Weights of a small mixture-of-experts language model, trained from scratch on English Wikipedia.
Experts: 32 experts in each of 8 layers, 2 picks a token, a sigmoid router, a shared expert of 256 neurons.
Training: a variant of Muon for the experts, 4366 steps.
Below are experts of layer 5 (counted from 0) of a mixture-of-experts language model. Rows are named router (the router's row for the expert), up (a neuron's input weights, with its number), down (a neuron's output weights, with its number) and show model dimensions 160-239. Each number is 128 + 24 x the weight over its row's rms, rounded and kept within 0 to 255. Numbers have three digits each.
After each expert's rows: a language model's description of what the expert responds to. This comes from a sample of Wikipedia text that the model never trained on.

# expert 17
router:135116105119154107171095142106115120121142105133114133138095117098166093117138132082145138091127121075154158110150101127147120137110086134126127172125128139133088126110129150106116121154136122114126159141109146142126121126094102179142128155
up0:161132099164068155118111091132130162150153085149109118120131083122139131110115142121121123121129121102141152122113105109118113145084111144150158141182121090114099147135142120087115118136091070136113115155121120132143115175191147171125123100
down0:142150108101124094128122070095136094123135149127133128160164152159104157124148142142109096142168140140093145137124164158130114160116136138136153124131116171103111138115126140129107114110129092160137117089082134133118116137119105139144163148
up1:109101126133129095131162097147121133086131085167106125124135147102126161139139161105152120136150100123143133143126109138127108086097115106125120106101162122120129178115149140065097143115143132160101167110124089137140135093123122109110117130
down1:095109109094153137130129159159113132151094124160155109109138132139153154131088135132118129131109128112117164151120129112136108107138129122147069148104114096131116118088135132089121164129075140102161118125171149120076083143110167137110138183
up2:124153122171136095109180115135127155142178147132166138111100126112129156119125122126113129100143156105152128136152095184120133143123122147088078126124122151113112110185118148158146111118104152127153142179121124148116136129098111150141132161
down2:139142141068122101128150158095085118136168120117183125116092142120143090120137098117121177127096116130137117090150116120140134114146111174115122145123108109115086164122138101145121156151142116125172119149130072125140100145140108117139125113
Verbs and participles. Main verbs and participles after subjects or auxiliaries, like mixed, recognized, known, played, and endings -ing, -ed, -ated.

# expert 11
router:136128147160081121141121128159149185121114093140154130128131163117105088146142105133171151128121129130118115113102112136142135088102138163145109116158099130121153109141169145118088128144088140131118169115113139127152157133147090090197125135
up0:150132141114181107101133133167100179133155113163124126116085106143093098109099165101146158141080105133121145165126142110108129138123122148127132093135147143105126163126094108145133129123104109132110137121094140136142137157157114091162172135
down0:180140116105132102138142179135169139123119077135096146148184144116161115142147112122093133129146126133131085098128128167134130151093077142149102160102157110075112147136108120111155095122098156173153115120103129135081121138137165113138118134
up1:119149112109095117170155136150096093150137149108122122146143105149124135114119137175146147130126083160153184150131093111100128102114152129149094109124127135160135136134184107108125143128120143121112119074103145125124127107159129166174121139
down1:152159164145102160096126121166119158118142126137124087102132180089157126156124107156115117105112154150138127105106149112110134116130140120147151150153155098099118137182115134138137122090136159142106137151144127119145164117140138113080121104
up2:139140161123122170132088147131140152141155133160147099119161151078126150120195141136143112112144139106103117135139088096121110121124099144134118134089140126153107151145125120172146130145087097143131117119096129126150143125120138145184124173
down2:140101111151139147149132112144108163062126122098134123158079100111138144125132125111138129113101093137120115130122129121149121103126135115118153124170091159124132098138100106131113149132128112110134085193103097115176106177142133119135136095
Conjunctions and separators. Coordinating words and list separators such as and, or, but, dashes, &, semicolons, bullets and table-row pipes joining items.

# expert 4
router:153190103173129137142089125148118113108110119128115110111099101125117124106104127128129129124102104085133169142134131137092173156124139136145124142171130133122096118120122137106118159106091108114136137164129165144125128105137128125126177119
up0:147174133129109125112101123082138132162140141151174126127145115090157105147150100158136169106141121120136104148068132142121087137143069152142176122166137124122130181152150091159148128081140171146124100116163121102130146165134139135093115125
down0:124114142166144105091090141143141116135136110140126112126096106118171139170132118096149106145105104145130141083136141128133130158121140131092118137116147019115164150147133152159140104107125138115166110118153103123165129100097155150114098124
up1:143140153163157116138121108147091129122166110130133120119159112109144146127119073172079139162100147156161118109120151132124117111138136110137149130106107121079128091138101078118097156087076126087096112106104135154143135053154118152161123124
down1:162141137125139097144128099165147131107122116136096102137120125172133093114116139098179111144091143130146130105137105168102143125116105097121103107101105158143117165132102121155102174109100168108148131158202123151095127117146191120104125120
up2:117171139164121144139122131115099126096157127129168095114134142095138106092118119168136138138134170118181119123103126117159090112162169094172114122154123116114182108153114096144100110108125104096109122085161122140083103132127113120164122150
down2:113136138119105053133098141122146100155104172139154097155139145161129154107148141146159141132106113144146124148146112125152128141155138119132123111147095134139110160159129144184096129125114116112172104116141099160108147123138157116155136125
Name-ending syllables. Final word pieces of personal and place names, especially foreign ones, such as -ara in Chiara, -ini in Salvini, -ić, -ka.

# expert 25
router:132126099183131107148138126102113093100078135155105101096097133088110120126166103144150188131159141087121100134149132132071133042160136153148161129136126145130141108141147115145125127115108122120140135104135131119146115148112102112108138127
up0:164143143152131131167146144147113136114107124129129173146122099176090124144119141102133170132130141105131136129171146122101078120133163100143156152096131154130110114104146122068159149136135134092146135093170161191145156145115073153151150163
down0:122121118144143106138081138111161155171073145137133097126121098114103111188121111141100146152102145152153138141095095121122132168138138126135124139098113127126137132153141153110159126121133128126064143142124154108090137099097136110124122179
up1:101102122118151134100145135102140125125122136143128120126130104134137154166155152113121113139153128095142146110113154151117125099138091047146168138167158143131099171160129131117085092135121140153125164146142133125137131109107100179119150139
down1:150167103136128128121158153151114110117152101118118146097172108120109151131123110114112118124108143140152115093151133083141183094115098093111114119158136127122147134128141150105147151140106115128144171103156173103096085093160153067093152139
up2:125149114128079102153114110156127101127127124148141103163128140143107126141169114129161152125105105116171146152174120133156127126108083142152096128139108124102134131163151124139117134172088129183146160151126079093114126078126126111144130082
down2:119086110121130159145139136122156128113159122179139108078094158078085091158154109145121182106118125123144139138178147110135143121130156144083104154103130109108107138132122145108152094137102077078154112133124126104094112123125143150141122168
Sentence and list punctuation. Periods ending sentences, list-item hyphens at line starts, and colons introducing quotes or credits, such as Starring: and citation-ending periods.

# expert 1
router:152134131128145088110143090150107143126131124101132132120084130121155182134076140107120126091128149137138128108143122107168176181119130132131122157141061156153136139127089129139109135127131130096114148140134145112123152131139115146132116140
up0:138129096094142149111136125102111108147117121120119109115067123151160085063159142129107091111105123133110102139123127130132116101146143107168156101092148139136138155106116132114158117122122125125108113146147114136120094143163152145140143061
down0:160140111116086132158112086143149152119127144103102145147156161142140160116096080138157150108141141105120113121115122130117111171132141136096139141127085122180156144131129136106117101115155139110127135117095111130166120127122122127142141143
up1:113142152142111127146126107120085125094125149181138133087149122096117110096126161086120118138105148135163140146127166162119149094152098089144143122137150163099115096146126132121106123168129152120161124182156103146122115099089115100086189168
down1:127138103186133084149100147126170132156149126110106139105154090123127151110147151150150103113120165129148112140127117107107134157100113119129100153132114109141145120165126137153121153144153125153148155075121132109126097154127135169119104166
up2:145135131141116127134163114141096120172128144144131112125148127131144108174103150124141152156123140112175139143096107069111173143116120106159126107138098142127135125069109118088103138116110137101131136101162130126126116097119119162139106089
down2:086106157100150084112152161134113117125099133092135157136101083132105137140112128093090110099094094136122106147116146081167107139130090096134103123138131143121124090131146121119167090136097122087136114107151139076069092110162166136111110164
Table separators, month names. Pipe characters separating cells in tables of results, scores and election data, plus month names in dates like July 6, December 2019.

# expert 12
router:139166105140098077130120099149092130137151128138126137108111102093136103087153139106125143090114108100118148130109116124120155132097124145140105108112121126097122125100067134117131142127148141123140146150140161166116161136138125132137121144
up0:107143139140192155105129115164128115106130114106110106098152122112123123138153135096114127110136104125134157118135108086164115178113140110110127086138101118127157162111103153146137126135125144151095131137124121123156146124120120124148159137
down0:095111123147198140131121124156113096184169120150115138087151129076148128116153129133142123145139135167115151140136133155129127125143089127130074084158104125190083098118135173139167121114116135124137171131103085199108124139129139123162143111
up1:131111109137140143136121170153131114060127133105093120097141115135117112147096119103154153125150140125136105209105127103101119107149097143118129096125181117108106149139130094146107142142193101145151134111113108086202101129118111147137100127
down1:148124141100107116133123126109128133146105163126102109149124125114090113105133126131118111145165147169127111133121113087119117168100116138112119167113128138094110150122125131118161131138103119112140114123182112082087158122133128163147159142
up2:135071090109116111125133129119142119112103178117095127099168111091126102140144143122147120134174099119100148161123144166130129137130185109096102094104139154151147124135137156093125131165157152147142123107128121144101133152145158103162157102
down2:112151129115099117132104173097103092113080179106143137086115109134106096110170132100105155116112099121124173155141117137133139126114052095119123111132124099165096099142110110077111110155105149114151125095143125155098137157120121123128124125
Spaces and Latin endings. Spaces before numbers or indented lines in tables and match reports, plus Latin species-name endings like -ensis, -atus, -ii, -ella.

# expert 3
router:163122145131136119091071116119127143134086094153107103115120137113128150105167118139142205115138111094120144128154125094107129168122112118136147106116106146140081082118114165117109133128126117159095128127119161123142100102105117106136138141
up0:134104139118137147112139110133083089109139148151153147130162114103147130142171127131104122076118160104159137069154114132098121146151125161140143178127078150135109099149119089125180125107143132168129143159119134125076158165159122092118147127
down0:147117148161129139104085175139111111155132148124123124053105151116109133104144137087103136111109135123113109151155115137068122132155166133083105135147129122111130163113111155130190123150110092131137118106113129110177113117104097164149083119
up1:124130140167131136122145084142129101165116092108176102067143134116097079116140111135143176114098108159152143164125138132132113133150117130121181141113130139141129069144102144087129119118159104137104104129117141112147115126142143141131098089
down1:157143142185129108137131125148138131175164141111156135152151155118116130100134105124101186104111120093151128108153135108108097115158132113156132119138127100120099131132112126139125106179181047133121098126119106111141128113163143126120164130
up2:142146114110139135105111110104116153140105101124109132120174119119124134115132101125157130139136080151130141116132125094081112138132147149125155110085116127127135180170102132150112085147089139136129157138165129123116115086138131123162069139
down2:128127147160143143163096118101141134110157133138119098130101112140147141119131125108143111099160147119110155116097097106151142136138140121149169187125151101114108144147132171137130142115114142127089152143123121090119135090143090135105170161
Prepositions after nouns. Prepositions, mostly of, in, for, by, joining a preceding noun or participle to its complement, as in Faculty of Arts, Succeeded by.

# expert 9
router:115144109135090116136134131103092140146116127184117187084116160100108090106108128125126131079131112107135170091082095123143145157092109128132123115097155121120120095104109108119112129120098088137114116137122160091111129117101129165136127129
up0:120131061113126140124095129125147096135150113138113116060150134118191175154132121172131154154115122150136126104109127141140150099159117123163126117116114155111097094147132130115149121144183140118137137089105164161132159106115132128140137101
down0:126113124147127118088106142133150133096158090141101115156129102129108133166108099139133139138147142134156141112102090131131103124129149150150126108197133106144165120108147148132093154091143122088099091151146095126113112177125154112111133140
up1:141112156111040153103123110129148116137146111175160085139123134153114146130130106117138127126120119148113127083097107136133129115158090133132117128125132195110156144168099108086146117135171163140134116120133122143119109099079087131149163140
down1:129103169073091088076125184117117096101146144105128151125126131117124133127155183138105087131128137135140116136138122102143122163132148082113125122107180141077156142134120153149159131101102126184134150095156134132143119126091119130118133157
up2:146113151124083126131142143114087132103106156139149120122158110156103133120157106137123132090093134114155150103159137122149125157113193119159169127135133130116093104133118125142119170102128093049105075154160120146124124137122144146111129126
down2:118097096104111149092118088127119176115121109114107153148128113119121191151144161123124162133077139139103130109098110110150115142115115142138151096063100146114121123132111090113072121131137087144165136130092134123177143123140113143132142093
Hyphens and spaces before numbers. En dashes and hyphens inside scores, ranges and compounds (2016–17, 88-69, Two-way), and spaces before numbers in tables and dates.

# expert 30
router:097133104150121104140090114141106164154142127145102124142143136105122142124108102088121127115124124125127137117124099149098131103095119164129151148101144131162135161122111118136083142126122095100137155134096122123130129114091114119109118139
up0:126149118186141110129116076102146068145145134105140101142129157132136139130119161173117130101124132110156129128148136150083105116118088138130128135116140116168123160095168156098100146117138165126139137103127098073098113092138119148159161125
down0:127089143153162125166154106105120140123120119134087129131106154129127125151160119107161129142117098147165127084113109166164123134110119100082102139152135106137127140107123131137127147136156101151132131183146166117096143135123145101106153133
up1:150133115139128142122055161117158145094109163118151171141143160159123068151151080138104147146160096158111174131099131149144140127129175112099150119108098149071134090115102133066096073112109132128111182143135140137112158111129104113129147086
down1:128112150152123136154122161168128111157102144140133101143134191154096153122128083135120126117103163141114082119139082085140122082135140135087151091122158098182092108116131124117125079119177101105093111120077134134163149129121133092106127131
up2:135140133168161140122150125132116118127075111090106151121109170138121126077109110145118146163136116136126137101117107176127107093130140187144117147133152154128117160126140143156102157093079169128150135123125099199128131121113135138104128144
down2:091121129158157103109140125142108149159093125161164139138142127129114126101117156183075120125148130103123110172133109139100137137124144099113093140137124147067107112116131124141130115138098132104137096141125163112119097134089115141117144091
Role and institution nouns. Head nouns after the, a or his, mostly roles and institutions such as member, governor, director, son, Kingdom, District, plus suffixes like -ation.

# expert 19
router:151141140123109139123114098138131146121114106123149138046131133108172119132128076089150130132113169120116135142158119081146143111109096118131109168160108130119149116091133145105125152104146119141101174124156157126152122090113119087197188133
up13:101049130161103098079146147102122100081150136117123117102123126132149150126165137152094146118132127142099136079157138148128162151134142099134063114136145130120123154114152161115111163111121149142120098108100179120137118132134125138098138156
down13:094173115142111110106134107165111087162132130122130148162140124137109121147116141163122146184132122107108127153161139100131100092175156114137160109096118118158123139117126104147157144153110115091150143118141087150119177118122115144107088113
up14:164129119120117162155114159100153136133120097096147142144121088159169161165141118117117129123130134110200133139111120118102092119151118132140143150126146097165145140097132150063128129075081101128170138133108127150129141081142077108131100094
down14:153154115138167143177091102153139148056137153111062135122152119121123118081105086105125098191122146097149114141113093152068157115127195122137146148159124135128118124104122144135203127159165148110160112107103140146120146143121116159135149093
up15:123089167147093128106110118119167161109122137112113131134097161097109138109152187199124100121087062141141132071120150097113143121156132088133168138161172157149097092110109172119119129133105157150171148160108107151127135141130128082141097133
down15:086132146147124111086097137139147113137108095143125115143124121128148138098107114150113124150164126093112107181124093164177132119125087091147142150135151168193147104134111132129110100125128092115100088070128120134130152125107140135153127144
Number digits. Digits and number pieces in years, scores, statistics and table cells, such as 201 in 2011, 11 in 0–11, 62.9.

# expert 27
router:139119125108134109105141050119126143140134057134136124133162089121153133136107140160174148122128226127165116115101099123095152160103140109147144153133141116123121144112105124135110126121140080084109112124119085130154122105112114094143178084
up0:129132137142150125115093132121129121112166109168137162088073143155103133100118133138138132124125183114143125131093135135112148117169167115127125098088147118116140132153111117133122113160122081118118118098138117119156100111174171162091138126
down0:105109101120162099136129132154145109125122111117163126113142150162143123125149092126143097121105097122145140135127133144118141121148116083124168098144121152173096143105121115160091096141135134141082105099158129096082090142141128130096142128
up1:124108111119153173122125134112105136119120107175120152143097108142114116105090130173117125151144143129137114106103176117147085104090139112118102119133163132092154110117089129095153128121140103126102133139120139123114156129158099153145107121
down1:155077192111159154132146117100129147158106096160120109116144104126112140170101137137119140113120143162129173136108115131135151090122124145164120130141161103101134108135136138139157136145156073103130163107128138114081148121143171138145130116
up2:145164157134105091167132102103168162166109116148166150120154147166155089151113146096148128132103148122115133114147135144131153137128177154152138153137125153139090094091135144157132157128108163141078120143114068147138132123092153113194107125
down2:139146106145063141078129149137147112179071123120166142140165123140093083143127152124127152142140155125182096119099097091145165122143174161101145154128116137140079142095128138106070119116107110133118114141168128174141114150148141122171161109
Mid-word word pieces. Word pieces inside names and rarer words, often a short stem before a suffix, such as sign-al, Jew-ett, air-born-e, Neol-ith-ic.

# expert 23
router:122154073147151131138105107154134142122128125122119126125118108117140135147124110032138112124100214127140149105128103095116183127068170104127149126152093186163144159128132164131086111106122131115130185141155165157149094141099129122105102110
up0:066140126120150139142126155143121091139147103100150118119170109151143103113124066141142132126099121128107159137162120100132111111150167100109149125135119144121117154119123096098134092159116126110110155094121101133162142125094111137110161124
down0:116127102141122138149106123097138068135123156170191110166111135142134137112086085126073131119132122084145146133090115138123138092117118111163129124099132084118142118079138104140149164108126108148103127147099137117140139102097117115132135145
up1:116125111195096096143109134123150126140089129107091136107115129120130122133101079175157173131160098142180131113122133114138143127136134160158127148144141101103114112154145097111147148095114101120093135116155099120103097132118082119141131161
down1:130154116107128125131105145115070111117155127129081095141121118080103159112122137086166162123131120159150122083150124117093114169165116150199125122127169116138126102111165109093160128151106158146130142089129136168138136101086139140174125149
up2:123112090124103124183138105164082112150101139113152145073092163138143121142117131104170111151123162123132107115120111123129124076107143141181151130109115141116112129151107136114113122128155160158121166174125131111148138072110139119108127168
down2:113136131114120118144153139111167137137141102122097153130108180127109146146119123106144111159128124148106160126130126127120123072106131115145162157114140108157154116065091100089161127156150120103136159120139138118131113146093122115130196103
Modifier and compound nouns. Adjectives and noun modifiers before a head noun, like home, public, football, music, sea, middle, plus suffixes -ic, -al, -ication.

# expert 18
router:131119090163101105122079105120122078110123121112133125104168096116097149115177115130131137129129104068149140137127110128157152163153139147126133159174085157123150121141121107139118128097106113122123129203094110119146126165127144122145140131
up0:102130139118153135139112116142104128105142159142112167079126145134091128142121119129097102132120164072109102084141150166099097155131090108136153161137089149118104127169143157110144131124136117144153137151148120136113130151160103151124139132
down0:110150125116132134136119118060149147127129151094156074110124131158141133076134130117137144171099100135136156133141087086118144124119152089100099131149178133118121099139134121135132128132125150165109126140089073147120167164134159117152123112
up1:153109129141122151116103130133140130088145151126155127143115173112135124132107160127144102119087120116156147154111118170147131135197102111141113146122140137153174094103144108109123050086166128141074111138121132115150129137128178155100148149
down1:149148113107070159092133117148118127125114070110147142102091167133134121137167139088137160095135109117111129121134153115145125113106145122105200140128089121111142121126137118114123150102160138107109133123147129096109097157151144130154105127
up2:106120135176132117088096112132142116120128186156103098095099166085142143111127117151122136142141113136117153134084109170132153136137081104159148101112113088087102127162102150134110145164106101123119139100186134145155084092114159141101120143
down2:150138127086142141134154131158097143154111077177164183084137119094138093173162121120118133110130136141098162161137174147107134143143147123139122130191107127124102089158072121138129096141113146125150100134119127149122190123100085142121121100
Auxiliary verbs after subjects. Verbs such as was, is, be, had, has, and infinitive to, usually right after a subject pronoun or name.

# expert 13
router:159139126065116096103144127175153108073136088150114152112071109119122132136154112112155127139126152115089175113107111152126159128140102133134129161142119118164080173111159151124127145117145118121119169133151160096129137141102097108140170139
up0:177151161112119134117118162140077134119164095163157108171118116136127108079133191112148143161093148152202103123141137104139117109135137151094156141132123085135096135107119127102089130098087149145175108114162167171175105117125137108163171112
down0:112110117117147120104100139129111135161191132117134156129090145117138124150110151124122144089150121159153151139142091150131100155116148110082087127154143132136135165123110111114152117113146096118135177090127129172180078077101092139205166119
up1:146133140100142125100142123152100122118116155138140143143070119123168145136099125192166106121136176151098115141134097179130157085088112117122145129140150153177090149072134140124114085124106089133107183138128096124101088128140072093156102152
down1:127132129127112122134103137175098159166082124097130166096143136151151111142122115112155134087107120141127109180146106173088128084179096121131134118143086142139125123157135121140119121115165097165138181117152103129140159125101114081083144097
up2:151132146155125160111099160122129172149122138146135108133111156129150137131147116118142167095121135158161106142117139154101130160149171152132102126139122123134043110120143137084130134070088135113155095133137132138154143129152132157111148161
down2:089119207131156143109133154152109138175104129100172160137165141154135145115118125101145130132136110083147141137138114138160149125133128127137090148176087098109118118167110152167153142130102108108129129132129101133127134179123139098118151125
Foreign-name pieces, diacritics. Pieces of non-English names and text, such as de, del, der, ā, ø, Cyrillic and Greek bytes, plus titles like Mrs.

# expert 5
router:134131131161110135142129113142108167115151116170105107118099151098149135148094127131131133099132158122150140102139114111123120174111116122148123115160143150127111141114140139106104105098135124167110130110115121135125120109092089112096184142
up0:107158117115119163114101113080114155171162086140136122122127145118133159133152117125124152099110125163124119155129089102152131094083157110123099114104120161105151119099138125145142113067077104151085135132132128141122130105110120122088107136
down0:122124117120137101136099108127162173168111122125119147137149130137140151116088130071118088141112123155107110123124115139108183115152115176133173123134159124143140110124149089123128137145128127132150154090132128067149162130159125144111158148
up1:157173132119159169116132180106117151129125159160129128121145117105139121145137091109153129123158139115136132124084091114108129112102128117132130110104134159104134123125149129169152089086119113132129159068087113155113156122129130140116201144
down1:126099168080150136137149113111135114121109160115135140141128144120108127118140132126119193150119155152091192116113140131153135136090120147105134150102145176138128117140117102114150149098142125132157163094130136104157089122131141143087125135
up2:071133081071154135145101127109106120152103133120098180139137206138103142084057178144164137147112132113137119116128137141089144150119138081137109078120121163156099120138118128126116115131092143141085120128101109124096135138124140095125137137
down2:110097161104135147103101185121115152131136150117127118144095130163113153107083147095113173131132111139111112143121151118116123166116112122126125095122151126162144122163134153107138095145146109138095128144149162126088186123150149105115091146
Capital word-initial letters. Single capital letter or first fragment starting a split name or rare word, such as H in Hedonist, K in Kai, Z in Zinjaban.

# expert 2
router:162153105116178111137100105138138112125127102155135131086158105124158114176136062091134152083134173111145112153106083120163129158103107094117136159179105148158132159119160182092089109113116115138094175146148106120145112147088088122170106142
up13:118123165118105129144105128109123106133126111146120112164155113148113149190115091156098136132149123130081190141125191081122114154100113088153132111149127138142165107125145106117192115131149122137137144159184136144169137136164159166110098109
down13:166107130161139154123105077143153112130138108120161131097143090108121094150096143100134139115113123145088094155118136142134124141147171108136128142142173150109125162111128115138108169113124144143137154100157119133189142124140098120169147183
up14:121164115163116151153124129181152155116136094120099086141104153142126154151109121112122141149112126119163166106132140150154106122124154073155082106148124124138120168138149143176106133098135150086145095116119147131128110135116118121134111109
down14:159130133145121087142107124106131099174123164109159113120139144137127125131091126125126090138162101138159102134127109097109105151149089150116174172190131127159171119127106107124144147117107087143126092105168146101127101167142101126127176130
up15:090149136118132092104114154136166128117128145177161154105108135158143119104142120154182141173141138093142116156149128138125103132123168108135112149121095105106121134145079074102118138112114116104117081141137114148096114178118147174123131131
down15:146150125128120082098139079142123157124095126091189137181155112104112108125110096150154144121195114103097130095132135180097136131081128120112137110140138102171158116145142105146129150105147128145151153120148131114119173123153117129124075098
Leading number digits. First chunk of multi-digit numbers, mostly year prefixes like 201, 199, 196, plus coordinates, ages, ISBNs and table values.

# expert 22
router:136133140109180127110137112168098152110104081128118157105131134089152103115103106112158121110188140142161096113090121088144133078138121121176106130124125117111104120128090142111137091099135114085100136149113115091136111151140119121128164111
up0:113061150140099090128138146158150087094105113135090076116109141102112128103129137147139147104094185069121125131137153150100169091145124128129094120143128113104107127124121117168161140121101116119108136111142150141077123096083134129133143110
down0:117130113116124094159115118128143126177125102072088107120100173112118112100099168132116075094092155129109089090136126140105144138069147122133131115106135058148088137105134079172140077111106148127137116149095149154116118152138136105116150128
up1:125175133150094158161178143118145135126117120097103138134109116130121134127156097102159142132140174113127100092128171127119122131156095139117132122151128091137151119114132122115186139089167149086182133122071126132129136124149114170087121160
down1:135114112073177155143069075125111139122085102114122117117120158127109129098137118151132140135141135176123144093116149116122167090095122122131157117124136106112125115113116106123161137107131137170128092109079104094159095075105131126141132116
up2:122118110175117126090170160105156171122094112092075121113144127127127108142069142106137138169123164122105132107130162133102133103131184112173083133141109078115116108148113186109136140040139107124104156138107114151142103141117143168134121110
down2:137106146101135111154165126141089128104075125123097136110117101143129125154105124171107123129156147141110113127110130143100108162140138112128116187127135068120131121172135122120124145065144107120135143133141132139114103173110168127120073098
Mid-word lowercase fragments. Short consonant-led pieces inside ordinary English words before a suffix, such as confl-u-ence, ad-ul-tery, sc-and-al, plus stray non-Latin bytes.

# expert 7
router:101171152147126112119144114136107118101071084161096167109133135123158139126127108129144134107134131132148116153091075125163156126156130126130147123103146099154084108120103167108124097095092100124109139131063123142111118141157079126152177120
up0:127113135117158106147107107116105123175156117111143133149098107153133131141137138164103124159130123103169153094126121099133079152108114150091148174151077160138130123116095147145111130077140115111097169143082151128108103110134122141123126066
down0:111160084124146134128115123133088136166125116105121145157127122168149114163086076084059121097120139127116196087139124140109124109166141120119140111157073144121135177098104170141101151093143139113121143078141134119149093162105126146164142105
up1:135157108154189137126137132185152114117092076152122152112138114130073119137139115149079153086159149119128108123131123112169124149112156145138154124147107119095127131096139172115095137143097133122150112128129128109114123138179173128134128165
down1:139128098144142138095161143142149129096062131140184103155127142120105149128137079127141153084104161139090137136100132111150113117126159136129152159128115127147138142097138114132106096147099122095161051135137165111110088132152147132113126174
up2:133145139139118086154133137168183125116166115093132115099113134117135105132133154130166145122137165122118177108119138101113129119096148165136126162133139093126152151082107149123128168109136120078110122168084145126135126147138076068114090121
down2:174095133156161100135172109122093105131116123130147126156132108115098125144143185158143126133144175135092144119113130137084147074115116171145128145145116127137100120134146124153107144130140095099091136136114115157133147122159142114097126179
Name-initial word pieces. First or early pieces of capitalized names of people and places, such as Car in Carmarthenshire, Man in Manila, Mat, Fre, Hen.

# expert 21
router:138118142083144097091103104153086142121126131125125149130152146109147151156150120152127157117119109122105158066131107122129139139144111106163161121119155127115080099102141136163090120126106137140152132124153161109180148138167109150119135131
up0:100081110101127125105126121141108134141092180137143089139140113136166148128095069104128140137134087117142197106117129126134165167116130141130094146113136118126178144131133108103101120160132122096165153129136092127094140146118091167112132140
down0:102142164086142142134156105129121111116090118104141098120138105128147087140140112117136123116128098109099100091127141108136150188124104139125140118150150118117136133147130165131158097150078151167126103109134124122106124119122154105130139155
up1:154136139126116132142177092110140131162120063150140153143141154184089089087087086166109148139146113120121134159150124111143118111158097109125108128190175105140083146130136110132131130147103151131115129105118132126131171135086142119134140097
down1:113110118182165142131127143167116110104127098105147128116074132118139152162161164086109139105104134151077136119090132093121132170126133117124133110141142128132098081094131121146116180132149110113119098118079138132148102152128121178094158147
up2:125136166105169117096115128132118095133100138141092171112106120148136127144142096131129099116166094178095123163105157141076160144133103143122133117108159076096093100130094083101133083124118083107136128124159109135160103141145138113130149101
down2:132078094084163130078121108122083133149114174108158124172151113141118156157126142141142137116098106100139087136163138137162118096141151090160114179140168144114178140145154108201126144150135143128156107098153095117180140167136130127127101112
Sentence-opening prepositions and conjunctions. Prepositions and conjunctions opening a clause or sentence after a period or comma, such as In, Since, at, during, that, near.

# expert 14
router:107149113131090094136064135153106121145152130143109177093158108114134165098131141058162141131151168095128116114136115126130116150103103160107141131114108098124125134109079156124128123104111142133114151111122142122118135143158108118117167120
up13:148092088091177109179130111101156123156142115103106139119152145115146114124143126146130085123071088118165144140101151129116153119131148126129124115114148139123099138166144126161141103123090150130162121123125136132157148134145146147167118109
down13:132114147137142170133134104138096146078117092131160090132147131140170106161132154082118099140112131176150144157120162137118122154100103138105144115201099114133097166126136155109144143109062150101100133131138160131110124107116121098079140169
up14:116144116131085133136117126146192173165116159127068123086154114119127123120101127113162137133137106120157135145141113114086097108109099153113138131123112134137090092132150084128117119115125113167157134105121136151123123112162105118117116136
down14:129129127114104113118154078153099076129130096082202135091155149100131116094111144135150126145107167114093142086134140152170093142152123165139146134159127129170122117143143130079115133131132142097133183125113115129116123153082118124107133138
up15:107129136100139111146108150136145173151176142111135130129119095130116120150117159100087132124156142110147095147090100165114130112123163134139107115119152107141162111130138160109115112069157140169116130110131117149127114101136140082114168087
down15:123116096164149093139072169078156130141127094129129140168112115103138110169165168062138146139108106108166133109151093128089163117108138093127140147103119119108137153106183123164133136137130107074135136167121120137110131081123107137135088154
Final numeral digits. Single digits completing numbers in dates, scores and tables, like the 1 in 2001 or 1–3, plus month and century words.

# expert 20
router:161140140155154120138128128141103176131156095139149164106082130133161141113134067099157177113162118124157144137122127120137141110140070160128157100111122119112141132070120129116111090140126085176133137123145115126175120110101120122145175134
up0:146148134138136119125142127116102092124134085128117108117110140106128135092125153157091137124106108111139104131141123108138090083109128141124076104116127106136092089096148130125151143114080130133113135140186099142134164137118129175135134081
down0:160131127089116113134136125152186107126126126118134139097112200118125111140131125112113131116099103154150130105140129089110138107099178130125148114134148139146134102101150125087092119109065143085106122151159133129103097149058110123113122136
up1:142139153093108158112102113132115149161137136122120160118131145083130178153102119192157130135154138180113148104123136141124094160143087122076179098100096157131117101144114121130093136148134150101123150147112140129170114134144101150129145119
down1:110129124088158137128143131109120116173155111102122120136120105088129127095125128128134130146109185127105131139095101145120142116148106134126110148129111148153081116163096112110115172116091138142134146137137124128144124086197087167164124147
up2:132127076152133122068165154166152119156180157110146173140106150097128135127147136118106135131148144135139183108111158117123158119130149196145103133113103136123110124091137154117110116126147127155128105114139149151162091132127093103143133152
down2:146160150117123144135141120116145157136152114115162126120144126123186138144150131183134109145130101146131129130181144163129111160128109117128108105085133094083135158123133066125124134205092124125123172150125102110140126108104125133152154165
Mid-word foreign fragments. Inner letter pieces of foreign or rare names and species, such as th in Canthar, ak in bhakti, ph in Typhoon, accented letters.

# expert 26
router:111158087100154130146115145170108110096158113174064104118143106120182084146115081127158133097146154141173144148110129115142140105135131096164101155165124144097129115083148099076116123093130093090090138115126089127148076150131143153165156114
up0:117134134179136103132124150131125083112132152134133134129127121152135083107120166104114123094124111141125103145113141140160134145115120120124148109138093128102114112115096124126134117127178132148080134130144085101146120127086128094121098135
down0:115158126160139086152176107152126105132129138135113133185099165120145135154105156148108118122087134096120117102139094160115133121130136149118125154127135118137108133136135118119098126120123173136170126112167133158177140119131112117110121137
up1:110130165104137113111134124120123125160157051127106115124128095151167163122173134137154109133116153128130143123105153196127117118083090105170119150127087108134117124148103112097107151109135124080146146103118090116121105146106128143115143131
down1:125121134137154161128156126105119148114144068101140103132127133129158103141127054148160120109147091086121097148121149192162115132164119120135115147110139117103147140125150083119114137152129100149145147124163119133108097115167139114088140097
up2:150117117159125142114154078133156125117160101122115151163119115149127190119082138156131128109139164136118129086110102163148121116164129161094118138140161186138140110130170115107134128115109065122198084102068107170152140124125157131115120134
down2:089120147120120153103081136127135102098165090147134115124131131123191125149114158126097104098129125164124127097119161083125116146138129156114126119174162128104179153118108093114069113124190134131141163112120099140139099174123127133150156092
Line breaks and structure. Newlines, paragraph breaks, table pipes ending rows, section == markers and sentence-final periods in lists, tables and headings.